python train.py --n_experts=16 --normalize_top_k=true --norm="rmsnorm" --init_std_o=0.00589 --init_std_down=0.00589 --learning_rate=0.00749
Below are experts of layer 3 (counted from 0) of a mixture-of-experts language model. Rows are named gate (a neuron's input weights, with its number), up (a neuron's input weights, with its number) and show model dimensions 256-383. Each number is 128 + 32 x the weight over its row's rms, rounded and kept within 0 to 255. Numbers have three digits each.
Before each expert's rows: "mostly gets" lists some tokens that are sent to it at least half of the time; "gets" lists some tokens that make up at least twice as much of what it gets as of all text. This comes from a sample of Wikipedia text that the model never trained on. Tokens count by the router's weight.

# expert 3
mostly gets: "-", " United", " John", " New", " South", " University"
gets: "-", "|", " United", " American", " New", " University"
gate0:109150130170160134116104050149115125097091178163082064149146073118139132134175146153193173184142084118181117102017104163172167106155120127068159161125130183090122126149200121092179121163113069085115123138160166125119171100113106154146105121195111151105145106095126137092104113105112133192105110158113135158066109084099160116121101123151123128128176094106125120155131102159134130135164
up0:126117166158196150121102104106171155106127155085075141109168064106124115088108100148074180174167068122204111117107149135130149088131108119053169080186089158107188133097180100117171144129154135127110164185097103096137117183132134190155150043149142152100118121128164096098166099116118121190086139157167136133087102149121101143128077167124153142083141122138136126119092125125139136110112
gate1:091155174112134132181137126140135173094138196088073084069147111104117197137152149174140118126149076111177130143142111117171148128148183110161139140125173152137196178103098069097170122122096106132101159134134104151156148116129098111122174105087114117175069107091122133081157119076101072122135118060208161056142143131131206142144121117102111119173140124134122138139196147144126137130205
up1:143155085085075137098152113135168062090111144159118163159177155114099194162141168152132151123183161130128154124075134129163161070151113160118096116110129131143080172075139090150187108117097129129143161100151127145096155142082170188114100165145196108120132136163125098129125058176114197132146117176104139129105141140102136100060131169132074142138133142113125135065120114110109137145120
gate2:152115120153122103133136113104088119136166103099097126101093166188134092201102155155102149119168110181157168184153151110142122147098149158115146157149065125143160127131132120094126099076154169114160150099174172106140131107157129109118173125097124159172065099107147205071104147108117111112137148177112063139095136117100159168161098072134135156164123128076149134091126152126103106131160
up2:157216168174100144108126054133089121109138143156095138107108109072150124136156094137074126136050123113135076104118104053157145115103174159156117123138176088123095196168162084126111087047124118103184155062086123073180109099154111119189161126148116179080124124082118169097151179162101115189131141159154124116107107077138087120144153124185148191171127119120098101130138112139100139109125
gate3:062161171164057103206162136095124170144131175125186107115093188150122133109103133178098208167127162099146112101119176155142177113101103176149159172152158126171137136147120154152123138196095147146102195132193150143192120098193166136134178118147199152098133109171181117093106170129150152106155113142183146128099114126131174114184111092181136095095145180120174122059119139123085198118109
up3:087111086103110152170175118187148128132136148134163094131129055122087109118147123136089123129162176109113105080116110152184116132073112112123167138132139130115110121134108152136100115082075105180134164159104175165179130131067206159134086066131140124112120141156129141139045127141139141122052075138131166090129155117126081081082170089138145153157122170115164128147088170145161146127181

# expert 0
mostly gets: " |", " on", ":", " in", " at", " from"
gets: " |", " in", ":", "|", " on", " at"
gate7:175128083095153090168136085098117112156127045129126111148083180096123111218198130093144141101096135129115135128135149176152148147080110151086110082147157052106124151147117151058191180124130172170147139141173140122115093155163104153118094150116172145139113105154132122145114089130167180118182134094156106128175105137127138161161117137139144124136142162091133117089147149144074167123136
up7:160173098155157113154134098098132118165122088099126097127097165103118132132113116125096108129078139102119143118087149178120141073155111136144116084141135050105135119161096143043176183141151146147124150131166114158117105165182171143121100140138111120182096103106142152117120090100125157151088114115079130141101096146138159159115093104191108109148073150104176080091126162110122138125135
gate8:133151138134092093118156173090131110200110092072130138107140110122172184100126117082104140117170106155162082114086144129114132159166116060178114127105223166185123124146138088109099125175134156168091117145147171160184184112049113177145129147093079110171109120150107161119106124137100065119122127146105124134124179105127137115111149177110137110121091161141104060126104131047194137139083
up8:203114122112166126135150194172035110122108117137140152084142177150114110138131117104152139116110112163109075187124153138108133137105215146161116068156150105166091092111239130108135085086138153128088143105128145089121125135045136152125060117157096191156133115158169149115170128090143122152114164173094168122150126202135136121137135112113113097156145101117086147104151047091141177156125
gate9:073067188118164136109149150126131126078187109058109139138101112086193134143137129151142127239171156155120181124142134104154081096177128119134166113135130159144110094159158170041163096156111115162137115085136144194144138096132158143113129125073088182145069119088141127090093070110108073185113142072180157108132113119116206117108084076100144131161182116130098106101154118056110137169099
up9:142084118170178176157209148092053135160130101180108118114143111120125208168137107038106072105132129133139073152178167144185142098117089109122119118082101137140112132095063091182074156139140114126099112108100144127140140080149077112118095178106097176064083127156134113156125077114144136114122091139116121176152163175105071178109194133098116143127040100113128148161150188160085120083138
gate10:132126137166151179132216130122137111155099088161140162114090115116146183092117167097128135180111129185137137135135144166137146110154104096141061138122131089138117100110174175126086096109163124117229117190045123118117117175096105160094104140097130130090162124180113161140119168165142060138143141112112096141142170186103117109144102120154133092107167073105135133087081124197140171137169
up10:203171114134118165101144114103102132147171080140152097118134149160120140139134110158109133144137111085111123141165143154127117157142101080131160167149169134106158121092104139130163160129108102084145121100057134149094152172115158112131202096177132070139147084072095111189120092160113097070138097153109120097174099134108160078133124156145187125120133103142102152162072125090126169162142

# expert 2
mostly gets: " ", "200", "202", "201", "199", "198"
gets: " ", "1", "201", "200", "2", "3"
gate4:093142073064133129172109180151103117121155115127145075137086106124149148084145084162079128139134155157115183193115130160098154076142197094142161099161118169168174117148097093148122108127094098089139136184079157105171135142122179158223160124086082199100149071161156092109140101180170072077132096153122100134122066093135115113161117140129141120092112140086132088081123135134138104144192
up4:123072138179127141136145132108142167164095111069122121134147096171165105153132207156159140061128108091127109127118144096095058161109124145073179145137161083119106154117135130071109116113151182143118137114130126115102143108132117155084121136176183072140163185130125110203119178124115162140150112134152112141120153148112200142108147154109121110104146092176172187099092118093205179172063
gate5:098121114164109138115122113169130165126126125043090117087170137120102138085181100089138158122143161075147161116134084117139141091130103146121119100088187115122169144119123121104123158109080154123136146141148099156188074140136117137132144095123166138135158056130154146111106169187100168156092140143098129145105119118144054109128144141112155107234162171169109163127112142100166151151077
up5:085111209110163138114145155157134089143194096148144069149107130071162152135164096100138183155167124122145104101198154157150175149136097109108149097078168195154100173144127106142131153146110097141136138144173097091209172090151139186162212097146119134187125113127172146115146147144120126172116195116121101134104124163183118064166101136121179123140096148197129111097088171177088112174122
gate6:098181127121128088141140099125136160120178132078101170152151155141100104122115094072136176110139117161102088116115117092140150111152174115110128177085155117080126085146102111194077100171125087159187174088101102154129154113128119188124125205126087186118212140116139170119114138086164147165146133053097111116130150119131078096126114082100111071101075096095190168164100088142164128106127
up6:139092148095134105179111136090104148135098156109087124214085145216133127189193064115141121117141189176150087145108126096095076116105085091109140132119165167215118138108138098119151132118093152143159091125107079151186081099153065178190143124154205087132136136137156160096138128144173095112106088107132066134106199096140100140084116101189054111149205128145099108231127155090116163150146
gate7:170070167115107117130131079087160104159131128130184116093106163153132140081178170167088142184153166109119152170115070143098159112112077092144126157089177189097108130084161126183087158129114063136184071141207155149157144142136107124110138142185125114172110100151118169185152102179049153085135122121134133108168121151065175122128101073071087092124104134112070080128088096054155174077134
up7:199178119155146130087097109120099158142079122093135125134168120112110130123142147128120103128150100115156181162149108192122124093163112106080121145058119150092138101117170123083147159126158142160148140169098119132179114150147162076091146124151147130129156117121133094144122079134115112113117169157114148124126103144139135165131202161127091115132171158109150123183087112152105119174104

# expert 4
mostly gets: " and", " was", " to", " as", " is", " that"
gets: ",", " and", " to", " was", " as", " is"
gate4:107120082138110149104076156082101124158135170139092134188172060147171114109126147095106121118074125110202202086135143170154081116169147120156115172119090123091132109112142189147162141111103127090172147137162189129139117117098166144171133142088132135071150098165123107086081129087142145140102117098118197175114124148188124102158120152104122121133124084135133098102109167145104111124144
up4:141115143107168157113087137117116143124106080132107150097080185129116143130217159099147124131147099109131133128129117067130127128133117136153111147106214175164120179124119098109132111135208111145088083192081099160187103125167085127090125137150132107137122154137131119107146103170105171141124119132086083119068174072072072145122122162147224201140151183142151143157146102156146127109087
gate5:159159100114162128154124154121106118115137177170131135140163087137145138144152121130108181155111155114156139147152143077143088113113116109064053138125131075120093120122145118086124086138141162100139209156117123132131088160117106096140130168122085134098130115054114089168214099207161090114094112097169129102098124167151060086077128131201166069077131084123172115161188068163107085160139
up5:178109088139178150179116129198132128109109162141095116172089138160142084146140128134143085136110167097157131082170189129172168103118088085113107151089130103153095150147163105115150049139150089135151179177131144167206155181172118096180113136132127152098147153107095106137085118113147136163102140183167143102179095145111156096160149129148148109115133126065116064129132123096129154186171
gate6:082161078159166107139136110170180174138155087062164076124112114146137150130108133162148060140081102136110172154200163146096135108146117058084116097139121128119112090138132152187130120125116116169137166114111105101083157139151133121159095125096169141166120135113155095140073115104159146087083098189148152139101109075188160102061114129104091165133153116139106129129132121125076122131153
up6:113212108098119195115136120151127146139137099133128088068107131061129224121119218218134103130082166119101180181133085123142158127114135083122106082116163090122128119079153169113122106127153164147106097094143114106127133107132174065110129112176149179150083090129152203113108078066141159123130125161131090142120069114121130207134139120149121145098141111116106121126084152066104122148102
gate7:074141156092091147102140122092100126124139093122128158202158111119054115126088114122110122136088145147155141179144158124083135149132105098155097143167112136131126090152124112105153066116178101150100171148122128093082112129145111084089111097093145189142101150113129149077089164140128176150119099162115130128156135044119153116179154133069141147128166113138121179135128147112090143088170
up7:145210111183137130133170137092103162088186126145109104145056130116156131161097131141185191122124162138100077096081136109137147106111118104171181173119161139094084118133154090160100150191134199172097047134112092136125139132119133069185173157154159107152143122031116132102148128113102123052126151101126167113186096143132108140108121199166087155126139144124142158164110138135126137146120

# expert 6
mostly gets: "che", "le", "que", "te", "\"", "io"
gets: ")", "a", "o", "s", "\"", "e"
gate0:119173159121176120154122110157093103102106147126122153107187080141068116095041116159148133035199172103134147087067088100130153137097116124126098152115118109149099134152102153089090109145150097160188145094117128118106163111097127126156156090169159140126125160174134125097098140165152059123128156194084171102095092130167131145040121172171082164171159102153168138101097144073139165173118
up0:205096090098173129093158109160154142093144179129094092131114133065189156089097136067164152108130106090102157117171096146113069109146115127138131125156151180083148138164115142084147101156104197185048108128175139125130088111132109151110096170080089134082163119097150157079171158064120151168152121190147129149102159165045154122106165112112148057140135163076085114059143112133148094161067
gate1:137131118172106162094095155134072159135153120145183099075139096164113127192116126158208201180144148068087103100118150169143159100115094079100135098120155166194056119111129144203130085106084124150095104076136078152098104160126123121182142112145067206146121112122144153124138133123144151135094101111172136127119192122101126177137159158152123147163131100131166086119109166124119137152154
up1:173152161142189072079125114111156157137152158137140106176135127160146147145110185169145117145160137097100140095161156129158124125151133096164128124162160103130084103084167131112197103050134078133177107219160085116029155142135134125142134098137071135102121087168129144126102103166134117104181131182146117119132128202154122095112166129138080106111118157177109108126186127097073051140148
gate2:141155160167157052166085131135184141121112092085092159112181063069122125150140135120127136174124050105115120111103116081162115125155134114087091075118135120092145187138098153151098085133190102123142140163211088154082108127148129217134113079141080115080129183178083180086142131132173157141123170127154115055107123088123105138064120112187119120173109138126133066128139137118128155134129
up2:156075093141151128150141140161114155083100196157073156194099126178081146131086150117077118074132078164137156106104104149091149150172158130158089144113141172117119164131104167107153105132114136117102115135112135111111184082123130116121127122129134105142165077129095057121070147077164127164075148140097136204097098181156144078121174127168099128097112124112120160145164113142146102162223
gate3:153212109183150183136146115089170126091087106116115136107114097100125104121149140106128099073109075100107181112154129159137112158065140116155112137099085173068164110158136109170171128139134092107158120152130151095092135110144095084145087135123171148187130183113144168137091172074141060129088068116160084119098129081122097174109165113185125121152200156115164079110103124134107167130073
up3:078081117097155108155091156109122130137167143122106140063097144145164111174117087087108099078081113159136180104134222202163156137128104161176144101129108168147139093121152125153209094154164158088143154147103134122098145091112129143114166133149164102097120121136146091076149149058122104089150129125060118172115121196157152105118149149144106081146118117158122180140179158144111140121145

# expert 1
mostly gets: ".", "%", ".\n\n", ".\n", "′", ")."
gets: ".", " |\n", " |", "–", ".\n\n", ")"
gate7:161179111111178152161121121087146136161081173073126130105088140073128167098144163074148134118178125072156127085115095142175154129174130115134104163110145125128165113164130115140124163090101146158192116149123100182129108143123089121187201106154104107123158110105138099152107073114162148160099169118120173171171130127138135107168205063121126155113115161111153141102128141071123090084162
up7:105127100114112134116132087169084109146111127113127132188106058100169132157138109133136075096111099144099090144113102125104113111101130081211191193103073114162137132167171101165157138160102102130140119161120163103115176139112138113088052138090069126155106153151150119152128131172113081139101116175155129139130069163216133129131145101138164154124144149154137136071096103166145119143150
gate8:118133106095161182132151101150121193120062078126113126143127141138147122116142163135105157122089124188102144144095073133118119082111081119119083156178137098103140218195074139088120176073166125084167116104162147163125148195119113114173122137146163130150132107086155114157135107103097115148151125151096106107106127105166035125156151153102097129131164136136105100129122132130116138114182
up8:137147139140068177139090104097101137170089129111137098105127107129097134110130110131079167182123076104126138089069194096174093135107167101103126093144178083178126158086111182046107050142129110177138091138153122131100119094113145103161137151102145136116134108065200117190146112166138176135155153093128140078123100100112126136092152135138138133121099132138144111154115145147125124154158
gate9:164179141139107165095149126130103102105117136091107148153101130161111126158119141102166101132166147129196175136132139075175076151185123123026170108154139066101060150112118169112119100151084099152118114106177152101098107141124119118148180140106167144090151175088144134177153139140092090111133117150148110153136113126095103072131103134090088083155125111141145157140105104084143112078146
up9:152122102173148099116092102116114122108172151110098117137104066136093120156083149146157155125163164119110121169158117075088194150154152172154108126158106221123156114123117117018146118096121140073068108087146135105140093148102140078110124117118126133163110128127096104153115120171116096177159131086101067113071169174091107110091125089135094076119154140185129128160105151112107134100142
gate10:080137123074128106122137113119125169105147135080143130076118104156106162130138150093126122156120150135112169095145080189090149082122091137154159118130099099147111116119117150075171107140127145100068184121164119082124149176092127208073036106088201138125086116104117160159169143110145147097106138137102108118125148128142102142195091109097108142135123132133133164089121132088143179161107
up10:099150162130106200134048150117108159083062174162135101170079181115100155121149154232088097124159107099144110149101098143091144079154120095099130148109110049162177157099141059126115120125116090108171090164131133130099134162166164150179161131098197098139139119101090160170135139135113166113205137172198112178156128085124173118125096146130134112176101176147140115136102152098140113133171

# expert 13
mostly gets: " of", " Total", "See", " After", " However", "In"
gets: " of", " In", "In", "==", " The", " He"
gate0:100118125101159152106166166104125087193110108088162127108114190047100127086083153115129164081113144098124086137046184171128157164127049127122158180116070170115204130145077133144137104162119115144166158097129140100162145049142125101047130101144109143149121088067128153138104146112152114072128122055187109131153166153152183134093092144114183182098140106079148117086104122163191149119165
up0:101112163168101128097091189114133136135096105108168143122048123142134133069090124187117193118183126139113113130074219126067189099096061132165145159075154133122178091152119107183134106209173139092132074116145109129125103097051072136100162098126107164130147154050180166140112139124146120082130144067103151138108123138097113165157092126102141125093080096113155101096128164150118105146135
gate1:120133140179136133180171057105101188125166154134128123167131180077135171091133135100116119144107111179108090152125070090171117130120123155105160169119151161103102171147199106134120132118120141135091100089105117184118188050155118194097154094116119173117081095126084131131114053184083157102153153115064187108121118083124116120159064172088139146199119096126113146148142101103102132126122
up1:161198104182116087205131108074176155127079146136168136141188154153104134139177156147125186141161168141132146172128160154163103134061112129115137201122137156163151180117149171128120185169100134131127084099100182142126168138115152150055205142146151105100150114110097156176151109146115142113097118110172149110067120121164115137133136196094114102116106136094084144171112136097120142113122
gate2:168128107161147068122169178160104156031146094145117167067165152098202107156140095097145088132126162080099109114182153190118160146061147093062104141096145164125141185143141100083179125155123173178097128140128126061124134199106106106087121172111166082158119079105091175091091103117153118131158130143157155145161119127204142094076129100141136131158093106116207196126091109133149074099132
up2:125088105095100175083122189170120080136132137152189090114170099165125119107103128141149123100110103080150163077105135153094122114187195082130155123119099064156073122096113109116123141132127185116122112136128190142084142143099129130142155147098117192175196113091168154129115105174153133166059147105127149101158120104065191100195042103123090150118097101083121118186096130149079153152156
gate3:080120087141112066163151103104093153099069153107113118169090116118120207101136091143149134070099159176134130074136191102108123119073101166145122182100174129113134102126167136185076108152187156149176182138128142105084115156124101094117198127124149083148157099114121190174079141112102156148109068127150135123172098148065152144125128151211181098138065139089130154143136110163093125125110
up3:130080115149136131167106128093071147172147161062184117134074129122092122094183115198119087135124143116085126079141158129125123121080145140139151131084083134145139094119155131149151157192129146136143113121087110050084104075124061189209097098114179185110140086075062175173109091102137082095168122112142122110093149142083110093095112087175158131119139141104167128093139115152068130096117

# expert 5
mostly gets: " M", " J", " H", " Al", " L", " Ch"
gets: " M", " L", " B", " D", " P", " H"
gate0:166164061125128107136123088206036145181199131163118156074090156142128123132130105146153120120103123116147143123163059140146083086083080166110159167122124140122172120093116152140144128143140121178101076155110167093107072086080143112094130112131110195126110149114109184140154118116116105129143059202160095104103071170152082142129093138097105092148139084116130132085143150116113105133146
up0:072118172093155167158128161089158192136104091129109161130142140147103114131029136116101111043191103158108125132192135140097168140154136137157088098111104111150101110129111121113095094114103105099148111146114149164115216186200108171170171117130119158103118145142140117102104112129163143133097183105151162097125134109113168186161138060142087114104086135096097092179117106155162125091113
gate1:086112162194162136130168139139092192146139111085197092085100075131153126110092107122130158129052183123143106094144119083113118111121138089142130205124209110119125151130127169108129142150192094122088178118102129118126170089101096138140162137055096171099135204125101151125099112197079166158076051179090195147139162100142059096161083195115124146131124103117105159092166101121151090126129
up1:124096118176119123135187104141087148140171140101147130104133156126134138157096100019113137111105117078140135110156125091132143096144122121132100172060111150119128153126113185101140141171126109123157204130110147168123165104118124158192155088120095137144134187135125166081107133190089200191098062099098128208142134101150096132147122124132117136089148112128144113061116108124155133088176
gate2:186113127129134126127098099188146112129115124113177078074119089110073136131120203180182100123118206070149115084168137092160107097153148096097107154132117143139091161081133129175098146167141136202203148099182138084135171093119133153123144094147115113168123146078092130140152130176137156164176134132036169102120162094110136156098140097125124139141084139165101086116136108073099133159117
up2:142181134085125124101136147088123074152169159186120105131153108105157155112102074108106063161135129145171072132107182130111157115102153094133172104165136187102131143099097156095140038188130140171133109212144149177133131142182137107079174144110128134076121113162143128122110128103160130110135142142116138112115153191041130156175086129171044142093102150118100170101096164080145120129153
gate3:162080122127103080129142158119109019122112151149137210149173137118149170129130109080076067169151088161096133114137130131138139110154127131145140118126109077129168144099107127146080158149121211151147156137108090134163172042136143126120168086131170104084150158166096173152120108138131150142116160105145115172139203113086130149131157127153149146119140170183155169177159086097143135074159
up3:119180157138150147073124120150121114180194119078123100201122141104139121156116082088055126110167153169136191142132123129139160065157165172143113061170131130084108126069106133129094129134160102142103109171083106140104091146149119162095126144107080119151131173147138167126124133161116143111177140085100140165115093066110131108134130169138176133128168201061124127128163128093147079145112

# expert 8
mostly gets: " a", " the", "\n\n", " his", " The", "=="
gets: " the", " a", "\n", " |\n", " The", ".\n\n"
gate4:193184184075086157106142137173090092112146130166128148101105132098127104174122098164150089107111149119124157119134133088121120139122155179121140111144099136077099075104145133171143182092098125108184115138096130145064109105129093060176050224170119143152081109075135121150116171157151068129082152125127118168111163133070125156140154111087147100105108137097139108122104118134119122095164
up4:160104082066105197214194127112072091114119125122153126105098169124107105143144135145160152100125151148135187169192154119139098162084152162193119075160137131137111111109117171083055086122091182112178141132155153111110135129135109080171116149112125138156090133149176106122129162155178096140129076183065128099103121163199116158098127113103125151161135128082119127123105104106150119128173
gate5:098162178149159121124111099137051082178124156144116123157091108104099159141086125141125113122156112132096138108135071138168115111146193133145076193174148189161117102121160036096204110128097134111168137129152151104148151127089073128129136144182125113207135136068126110084099081112154125151103128113118102159141174149186088185107098135177155137109109154092172143140125119089193164130088
up5:124154058115108123125087087130118164060134062081110147095163158140150138179152178118049141132057124157154152082093191087114152145084108120194156151117140108114140121152126115103074196091123130129134121139134137130108140129117138184120152181145115125124171050157068033145109087118152108103204096176154132124127074099117117095074161119163132151154136152135102163109059091071089152121140
gate6:132128108160148093129186127176111116173127145107089117183177109163187112151104060158150127150173147135122167186047170119101141129081189129174180134105124177136095145108199122146151110116050133082152180152044057100160149087131055169132147142131083106094186154148130092126113138146132168102112138138099126170105086132157121097162092103130191129111160135131085102151108183110123077117112
up6:141169117110142108122125138078132116097124127136162107040096193093119132136172184089076119143161126179159081057142076122162132150096096067122127143109199118111184128116100202165147146119158133169149090123170112082081118188087132099171168120115157120106117089104133155081103049109118100111156083088134134126134128100140163181094161135132095101119123153128177133110130088170106129141127
gate7:125171093151099085139112100175103088076091098131152188124135163148126099123181141128178103125133123145111151134154175148135145081145166166172166115129107174111093124192111130123073126118069095136117123182119149087156133105129197111151154124131134125142176106089150132143128175136116152159139116123110099086154115078078126136162126157109103100069157114076056097100128156172113145176123
up7:104171165081095126164152121142089131101130118122096079167155101123116121133103149115155104096101122145193060164136108168136158101114138148140122175145166181063088158148127144124131104139143124160077071181106181113103126118120160125121172119120079101158137131098098125110109178181137100102156122180136210138160107122155138120116138146115136128124110130157075129152146144104148122140152

# expert 15
mostly gets: " (", " \"", " for", " $", " c", " under"
gets: " (", " for", " \"", " C", "C", "S"
gate0:156143182193126089125123129078144129144122185138162099159139132098112104133117094165208139179144188128141094133160089086123141115173139142145108097120123177075146115154139190132136064173150118135075127158139164202086149156168111101083148126094135186163177112082132109106123100130193177127139149129139147138109146134117119159137151105126105151139101149146120090114124122146115147120162
up0:119160105139155153198159106141134147082091134107164164167120057156085140154085144117171099058120131101152150167128141189156089142146126151111119137050134117140132154156089169129109152159087147140095173159075144103120141171188083096101127177160197053156133183080133066057148150137081132169095135152144128148096098109129186087153130171042152117140118151119104216104157121131137095116107
gate1:077147131171130131102192107188103162112102116137066136071156113149118173088139084158105168160136143191094147131073110134068150196187160106177111095114166119092112107164138121178107147137131130125136127107121135116177154146164142107152133090074094153207144141113133145123102099149101173109103128198105102130161171065138118200053182097122186077157123082166132151086112163129104118115160
up1:105178153100145149143152106104121156137159116128212113150139143128152087211086152133088094083111136157124128112152079141074124109154065131123128139158100114123121119118129148088190139119137113139120185121136155147112098111082091162090128147165173117127124136138112109078148115095136154121144142132131155144122094136149212137114110134121113082141073145111119123148120078091169139150126
gate2:116088108099098081104143142097094126096141162071126116087063117103164148133115125095161146157188125126123127124151152159097130122105112112071117147180108131108108149188113130066156137155118115162128126177131153129094122126146120111110127188151151090210145164151165142122175128159094133122121090091107113161178121097105149124115190034148189156113135134121105113100156132110128210063064
up2:142103135135135109156104098135144097113125146127148121150117116101156105069076082194177122107068147048059119090106121154088112105133113077229115086132150170131117116081110114114095170118070096139129125122138104125106108142112105161105097128117110147090148147105127107157119135143169114145173103115158140149053168112096103185164108122158133128086185128140120102130088115138099101173144
gate3:105145107091129138114129131093053157139159105109136155115149111106115080125164106103135169129122207096186173115128100080147118134136130131107151133137134124118080121158131217218147138145142054105118116136191087144104098184104079053056121116105136119133132106180162108126099099118213118141124098139128119022142128115136110130068174127128084123123084160122179090113142100147142120114186
up3:130082164139118134106147079154103125089115185125165175156131126051090078111133200118146109115182138143154105121144133130157094128177169137152124110105197142156119119137109099149071129123115168092114100120185188193129148121133179091133083120153115129083082183120122141102094137127133070073133110129161165130181093136149177129169109075150099105145116125106122106127108129170093086144118

# expert 10
mostly gets: " team", " season", " career", " football", " company", " School"
gets: "0", "8", "9", "6", "5", "1"
gate7:145158105132164084103098150100137118074139099133053138131103111160161150129139227093163124186193146156136088205139159152105166128077123102156119121137131156169132176161106144166120133151158144165168111153109128178140173135109117175115134136123154140143052139125169137126150101153106118096098155124178114177141116176174111138093173091085122114119123163125208133116206124105081096171071
up7:107105157160110157145132097135154140112081107108150093048115132147124123147111119114182132149138186236142175110138123086106107124119131115065066120106131074169092130175174124139129130109104125105125070116129158169121097138132133086119115164105143147110123132118121206112138113122190116079134178173128110138121114128105152156126124154130125100122154144127114109195125153169129081192115
gate8:113107103139099138172171099076133158160095159145102126119116123104128081123112162091158168082112109100135168160184127151133135175171066098112154085156101099222144100136070122134109152084086129114134166123122104151140130107138164086121130201165109096105106163117079079175095141092123189104117143136135162095186111069162081102135117115106101164142158135119073079135178144146171185097127
up8:171144173149068135145092094060160147091152063149143138132176143086161112104090087109156118110091125142094133124150136120109152131138064170187080126140105110147104133132064122084144144089131106152115150111120118109136074094137118184134142103136117132121107103075118065116117166173162091138087106088143078208139097141095158191156141142091106072134136105167176154098117114150100148158079
gate9:164153109129124122128132129071137080073165119128135116091135105123095112173125146146144193107179186147110147163118139148128133089083132129112174110109144144067167157078074171129129113142123145117156196096117077137112097184154150170201074101125126087150134117160103090119159127100137078170137129127092136136116110107140125141144177081047122162091122134147110137139132100122104106126111
up9:070111174132158079145145156169136118107131093121075155190097125115096125111128186099067096116129107163108093138139156177142163185112116093138113134098148097072091125100106124144071125141072125066129166118086067128140133125151116149075135133069123078106157096121124216093096126097165144131133185169073115172077117150111140120146112142153088114106149091132163092114126178115138162117105
gate10:112091141108074170052123105143068196124137090128119132239148158090150152141151102132140101150117118051108092138200143045104114089207124146113103078157149083158123130095129122132148092162202172126140145102146083111134104097124149061115112160129194154093169112113154146149134114110118067093167138159124125095122110120165134164114111120164140161092079142165160085200132112107160153084164
up10:142121078167150203124158203120086192173172138118119081121093179089140093148135137121104151174112110089178103119147104120087091112152116171103180090184076105114067195103111111167157167123131140115107178154157148166099084086104149073111102141137131096183141075120095070120163140113147106137181117198118113143173172128144106129137148166115098149150103133140105148108158136098160147131176